Experts of a small language model: 48 experts in each of 9 layers.
Below are experts of layer 2 (counted from 0) of a mixture-of-experts language model. Rows are named router (the router's row for the expert), gate (a neuron's input weights, with its number), up (a neuron's input weights, with its number), down (a neuron's output weights, with its number) and show model dimensions 0-191. Each number is 500 + 40 x the weight over its row's rms, rounded and kept within 0 to 999. Numbers have three digits each.
Before each expert's rows: "raises" lists some tokens whose logits its average output raises strongly, later layers aside; "gets" lists some tokens that make up at least twice as much of what it gets as of all text. This comes from a sample of Wikipedia text that the model never trained on. Tokens count by the router's weight.

# expert 26
raises: "\".\n\n", ".\"\n\n", " Elevation", "\"\n\n", "\".", ".)\n\n"
gets: "-", "a", " ", "=", " -", ":"
router:523497568463534477474450512509549480511498427529474509500500551469527573443505527517451553506538522475459447511527442512586499496498530548501501502543480444472520495450461416502478505438497477541517484519517472440470491427453516550502519536503537553512546535516570434488454552466511518518527431500611432518430551499489469488523482518518554530429528457504541465498436557524494451438482486470526544492461575538488541528462602557504557589468496569486455500460484460563436545471513515530477418492447484565491558540542527469476467478491508516447555433446443563522511467478471543489
gate1:482534488452602581418494535506489540510517495550473483563524500541430503536520546530509543515553497504489543436537504476447461540471419492506465478529533419538526507494548415412545401487463503535470530455505500562453484414514519564460501457560511520522467471403483480524479510526494486458438546487587445474503473466472509540450535532483523439529527506499452542505547547522477445499498482523438481428511499559472510498518535417466522508486440569469510513472508506470517483530460510495520467521478491554501498529493555432459430543444538534549581547514523554492489435477531486580
up1:555499533515438495550499525417559461519427494476496513505465527538494470519546480441475498522472428460461491529527478491510440483475538525440536479511531570562495509479434576570536454485498498490538477552469487511458532543526500496485493479494499491523568495573522482535515449444517452449521568556507558487508510526536452481494438474535442503458471475447531546430458449568538499506493479475541551479397506520512501558518528490521447512551607501409566564537510480459507498485504522544476577479527415450493432523499511525595534485421455481484444444535569516457470543565527486479
down1:486494497491533505488500500493474564485547427531503531504515456520455509561531530554478475549482523499554524465505443497478534501464545460564411495435471525479527503517524412503472547475462580601529522529455518436486512490461545568482471449514548485507517537481461492528421505531527486625432473512534491463496521484493544471491521473532497537526537476500447512492511458433508491468471462509490485554537507488558445455502538496528473508533434543485490485445495455469559454369534531508589464460530554542515439526450480482507479570636581496487596516517516452520519516488508445500
gate2:498518485483393445531431508543554525498539509400543493429456518495505535586496452495513493523496526487495478457478494512550482460464460458496426502529470542532494446507537488522513518489436407540538498534575449476505439499520487446494480534495458485494509484481553505579530500469448560414514459448480511605467490482462463542469530551453428500475462521540567537545521478557575474556498430501476576497479514523559548591472477509492542519541509503454549516494509482563447499528492410526509440515516498461526462390448476532538513457495558489448486439527520449481508499493477514458
up2:476506503522468454482502530496451451416471479457491486557486498513517610472462460509468528491517498417458547450461492547489450433509444465498515508489550488471449539469457381541490458450540483464487529556481512498438519528494476535446466554603521500462492531501475462458431511512530559487511504567551509477526537482531504406544451459478536511521524521568445562489509527527496526440514482481473567528549500572513488528507468477554524517450559558503462508511455491588527533516448519456443526518530517488408547500474488469436452418398525501538451545519459460516510486502514412479
down2:529563525512505483477519513438528531607410444499485515552503523506481450471487405540513507561492498524562503500493515472527496507435465513619505457500535474490540500560491501461462517458477552504453575559613463482545459466501539547509532459514535499502523514522510499518509463443493534438503474452517494452422531538538428498514500517445506468436527480502446414548513528490437491569489516518534576548483451532397569438441473500510428517530551475514485450590520475520493551412535483499479506467471505497444496464479567524528487459484474485488532554463510494543537532553533514545
gate3:463461428554485462392506570599474448481543492511490463589510542540526462546539559515499506498490530418428517516544510455488559464503520466592515506499475535613455416469500456523516510522611562539496564503536422506532476430495525495508449465497469531550459548560487472543486511520534470498507536509461529495573497542560488536541482489499503477450540469475539509514569552494449483469475585478532481499512551577466478494482428519516459487525495450542549495487504494508500497481537564506562499521513542490506498539514533427521501453481500571555518552532536497507501458465495414465
up3:545553578449422569589528464426545589515498490458498565457524473470464527442497471479484535501503436557534481468449538520487444501495450465442498532496545476341522551578565560447537491479413465485502432443497527495515493556536471483489526550499547476425518458450502527448510465458497523472472497454504458479455479518460530472482493550485461509545490549516470533504532444520534490533524413494474490516506430452522537521500542519485550465505534553488430557526516500464499520512487487489489527476513437490530489444488468597468500544489456443466500446471504461509501543539517577536
down3:501480458547516426521474508478524455532587490563545433525489513582538416519531473477557528420580549482451453453522559521514445476475527494539477493472464477493536482485457503471603505487549513543484471472543400539514516556520576397483536505456503512504494494501470545540508444459403490461529502496516513436424501501554599498445564557523540538466533525528542511561516510518492532469425496511514571524523508523519478462387490569500490479508555498461522524467489446511469499482517509520462502552520519537523479520467519467457531562509556474535547591455518484517491501524505548463

# expert 10
raises: "a", "o", "u", "i", "agg", "ar"
gets: "ed", "en", "f", "c", "l", " f"
router:482465480500545552542487523556496471429464515478500473536521511447586492525508452471508474499549474557482442553397511543487431489555453493497425411539514591549501451534479522524399490495458441512511570509489522453499509502531541519516499495470512534550466495502462564566507506463444511504522582489423509473493436480552522544474521480488582500577459556489480489499555526507550475525565439480512509480472459513443490543521487463526487466440539534479518467481481512562488524411521507562407465508480396472498475542512412417518508463459514479542473483491511497528488478509547540423
gate3:485504417529506514479501530593508531446507512529471552526468490506578499481497578503497502553534531547449511575435466497463514499462555509530577483576395533552531472495548512535491441486534505569496567520533443552511531500480514494557510466438479542492480580453465503511481519503503487500457477492498462530487522500570461541499536477438564538548447438479514499471517503490551539478508530477531476505499594498494424542468514568425557492511518461549489521527522449493469466528486527443479490536620541565578504507552511471475516482526533536501559578507560419482508419509507436442
up3:464547621529468507478467430498498482522550485540517452452533518494461473507540471451487432432504426471523468444543581463531467440516507501536492543409548429422501466512491495478533527521512531500514480505489561496500444472470512470451499516541527462493528416530558490496488463487509550505505524515509489431482441556462499483528469504535413483510567555511466499524527450497463495548459478497465501535493437518494575536513457438574477525478448474505473499468498512547514439424584501589540496440490516472468463493430509532574522608449478469479448422479460521506439541496518566531
down3:606488493502483539512508535508503513581553495492516509493547449512545478548465505575536434478486557513519511535511503505548496539464495492535488481513506543569549497505505505495534523472443476505497499488489552607512560525428571477508539515469410551545423493515484558521463472432463492500483536499504473515503518517534514550483514407421459495426480475553612437535454435511532525452507501464492495476455535493524415440372503488522538504474537453489579425498526499525449495526554502513510497524596522566540576526507498483510517491575539525477523560504554524544547533481459499519
gate4:477500531481543502500441536391573545476493466527426504563549433504564432472474493455487456492542489497526440530499477488485450427491549566431544515550489473483552487488535491538449466509513496513461521426577447463502436512507499471472599492533544496511458504469449529531481491490449572568490468525533554441507551478575558476426464509534507497508469493533414526518529426498511430537484454548470467437538465537527485550510464532542505526511469499579494494533470446538438529461462552521574586483472459458509453487521509490556559513488473466548518557453542564491512518476529512488
up4:501476479520549523457452371492568526519593525507558548505471538561480505485409483474483485532506482416520489539503446516514530512519517537456467437507479539596491483522458527553526539510520491546511471435505467497561489544523545560419475494445446536499494511422505475477501513511458541469459478493496480552473612480448451465464563523467491425460534527553525476471458485566541508457533508568519489476501474484446489530470515535472547452474490535478530484501559571520500423556521494529524478509468499430506446503483533561502487497540421475541452513528446428556470457389482486484
down4:533551437481517452479525563442456500481475516411518506458532469434506496591525612495451503476488411498470482418398524521475555500535552482439418432480540504422555545513566478475479535487472561517469508503458438458511545489512431520502497442465482510498512547511469572485461483499510462494551540466524584545527439495543472568493539486496520464533552454471533507487496477466553528486506568452514476500508513533488549445566434512514457432490476536547529550474534468540474514462495515533505398484509460498485510492451526492463445439536465540506497465504460499461487443547574546511
gate5:418551502568514461532520529520564546536449480531457566531471434542531525517531524452494489496491515551561477521476456545522488545548541524471535441544529514520475459544523500522457396463469516431505517527467536516572508504531467510479461494457458519430490471414548467499550497520452574443507522535587544537495449490546458484478567486534459466474583483517482504518550528588539437517493464521488533489463456435524507470413531529521447488492495494525472552423524499536490529402555454476426470449501493463508497539463471461524504427511478495489388490519443538469550539498460496546
up5:462493525513460447517515437419510560533493523506478444483436467469525540574574489540470477562523558585533502514528461582552538520542487591475512551534475587488503485382481471510420461458513529497478523494500507419492489495563515548510435470488515469485540517504494460535585434522523503533608499461475497507497548521507484510535525508537560494410544475478517531499461474516544457453594478516505494492504445529500441491507494513547496433476493438535503557485486510523537559468509506487579490470495511445493480509570520476500479487457489538504391463539517479413460536508564441478
down5:523529510482537545478527441548547487568452507537462570518488451514468401553509495497504472459543540486516494507441393422485507454496490498474463524422535415491475463581507511519543495529534522495467472575508476505499434517512456462455519544572444482448470513472469518499481558486484471446517425520423513509512463528549479505514484463502465510547478570454435493547547494514566467531363566498466481485487545476565474499502453533487504480530524544441521516531583521477417480546448473537489512510491494509535452522465504467491487547555480495536594482527550461547508388474480527495

# expert 5
raises: " Elevation", " Binomial", " Description", " Own"
gets: "|", "-", "=", "===", "==", " two"
router:558495516527484551483473461496533467486570512539492541440476568492487527526459490501550568489460515518494503447481548519505512463517433554504512503463497551452561491512478433582560544525500558535426528502502436479480508537502490491446514459528467533488454489437465426542507560473535412520541578524585438432523591507497491499511459528475531563502568432501550484504446577505547573521428470518526504512460520425490535460525570558515491511542555510546497518485521429557523508502503477531593485486441525458565428533542463493465481483544506476488540461453471547542431502456483542473
gate4:478475515511472470584479502500479453493487507544482515446476495469490537565539475519470467521511518556482491466556491565478486489426538585460471546463471542506536406456559472478577450557499453509464477406465542454558564458501530429458521511534547515467474453538517523498579458525471479492457511496529559517387506519546551505528506566451434455468483504437468486507495476478511509523460510468528555413532548477459510426474513474531509546553508455533492468508537402522360413559492490510501493492532522525544531495498485502469486534489450559514543470499531523512476570476501427492
up4:475470453499496479575440505512522480517556549507474540462436483483539632555478484531475477487530516495498458462511535552548501442417530480464475520452564522567544510444513506487567486572536514558502534416469527447575491471437566464485516511477489529497483451529590554512506496477444541483440474525533529586461518503527506500547560519475474467448458507531518461522518498529503597529452531476508545470553545429399499455484526493486526527527484456474516511469608439463473405574482466520493465525517496455498453460486560578499513486493503553476508464506517492512558483473503470455
down4:506542491468530536451484570533494559561473382504494380495522432507436412454454589494546518513438567455501490552480440493523495534504523441462534497441486506487433485521494519503420538440470538504527494492504511510497512486471499578479495494514500383512453552508463461481479458495496483512525474555431484592429418470479503495531538444578507498539453512463448513544490477443506464466491485534533436537504451530527568481504449526510515414498549519523495461496514496474532527371497531480502460466472484479492490466468494490523523469521463475538531459492482518412488469458553491532
gate5:484422555573443456471539576509483494561522503494491511514506471531487513467475511532508491429534510453485539547503449499411543567527508518458519460538574467519460432449565522585509444421478548470457521550483523500553469522458472487542524469471535515408571517423476449502484534469470516525478524500474503465493530509452492478481596506515470462484549546458450495479501539438447559481502481495490449522519521462452477508461526473499467528476516474601494459429507531441519510499523445518556481459476442420491438485467486482595523485528510467498400438454487452515508524450600488466
up5:490481495500452462522614482497471592474468495481435500507486592504568490484545513422510474523446456527519487462446523494522536509535489487447527616502437522483459499498450552482474489465442543522536583519493521492536477453525545554512538512504494533559487503543478465483560484535593488489458513450523566514481578491522432452543513500555446465502522501512506581490494520559539445500488550460506498469537438557522502476554519444446565549506484478558435477462480491563473552473474505432505452446528521484498460548510513561566474398517474500516545520502463545492535449577462434507
down5:495524411502533541467562417574481514465494539509478527518515518484584421494551511488445483453528394507497511561445426485526499488510549448492464471514510524457466477482463567540445501523564543517483495440485541514462496576523541476471520529480487459514499573460466473519457481544585428450491526513553574500584490495520494549475479500501550529520495527408473446556530504524553524492516537518483545484504489530597517502526497469502538434457426491408507476549445483521462473499450478561412501532481475466484544498450513541418509539499580556500525541481560470497537469550492519528
gate6:452488485482423550556555500575508443433448546521508460498494490513489445487518486435439461474487471504497514492562500529589513459559520475533487548601465505552546408493529444535538517536494564449472466562518515515541635525548441485468491502482540486514515484496560533477572464565484528484507448458547509536487483508487526537589532522468454534497448521457533436459482477469540456498544525494485482510471494546494444530491440516454459455552481524528494505486432478487461470463493537497554481496532486441535514468488482461539496524467529377530574537517434523501404549473490556510
up6:486513459492476474579513468514525476443491509553499461464469484534533528533517532481423499440552445523517432463502463529565502453541532494491487537547455430540534392549467439455508476549528554484455514500502527476551562501533405504468433465530536466491528468531497498529520575569480510448471439442549488505488510497481575472530483502496453595549478452444507503488500553510507529526559556499467504462483489540546445489484445492483459474559470496518439451527415442519463498450446573460592448500552557455531491465472505515564505528492532433532551453472462514480448542478455576503
down6:564471474544478499452417480529520538581460514480483531490523498533467485455475429492495533544551490446531493462464516426518462500481491518495537472555533594525530528482548533488522445370420488497479507467493484477450426511477559485508522417531400509508494542516442504570478476470510509563523460498552519467516558458436492521474549461462503518515549518587528534547511515478512535463495477456473504449484483550459520514430506485565543596492544495542459517517564545525486513524461491532482545526529486505501452571536508513422532517497458576495517438449510492584553441456458464571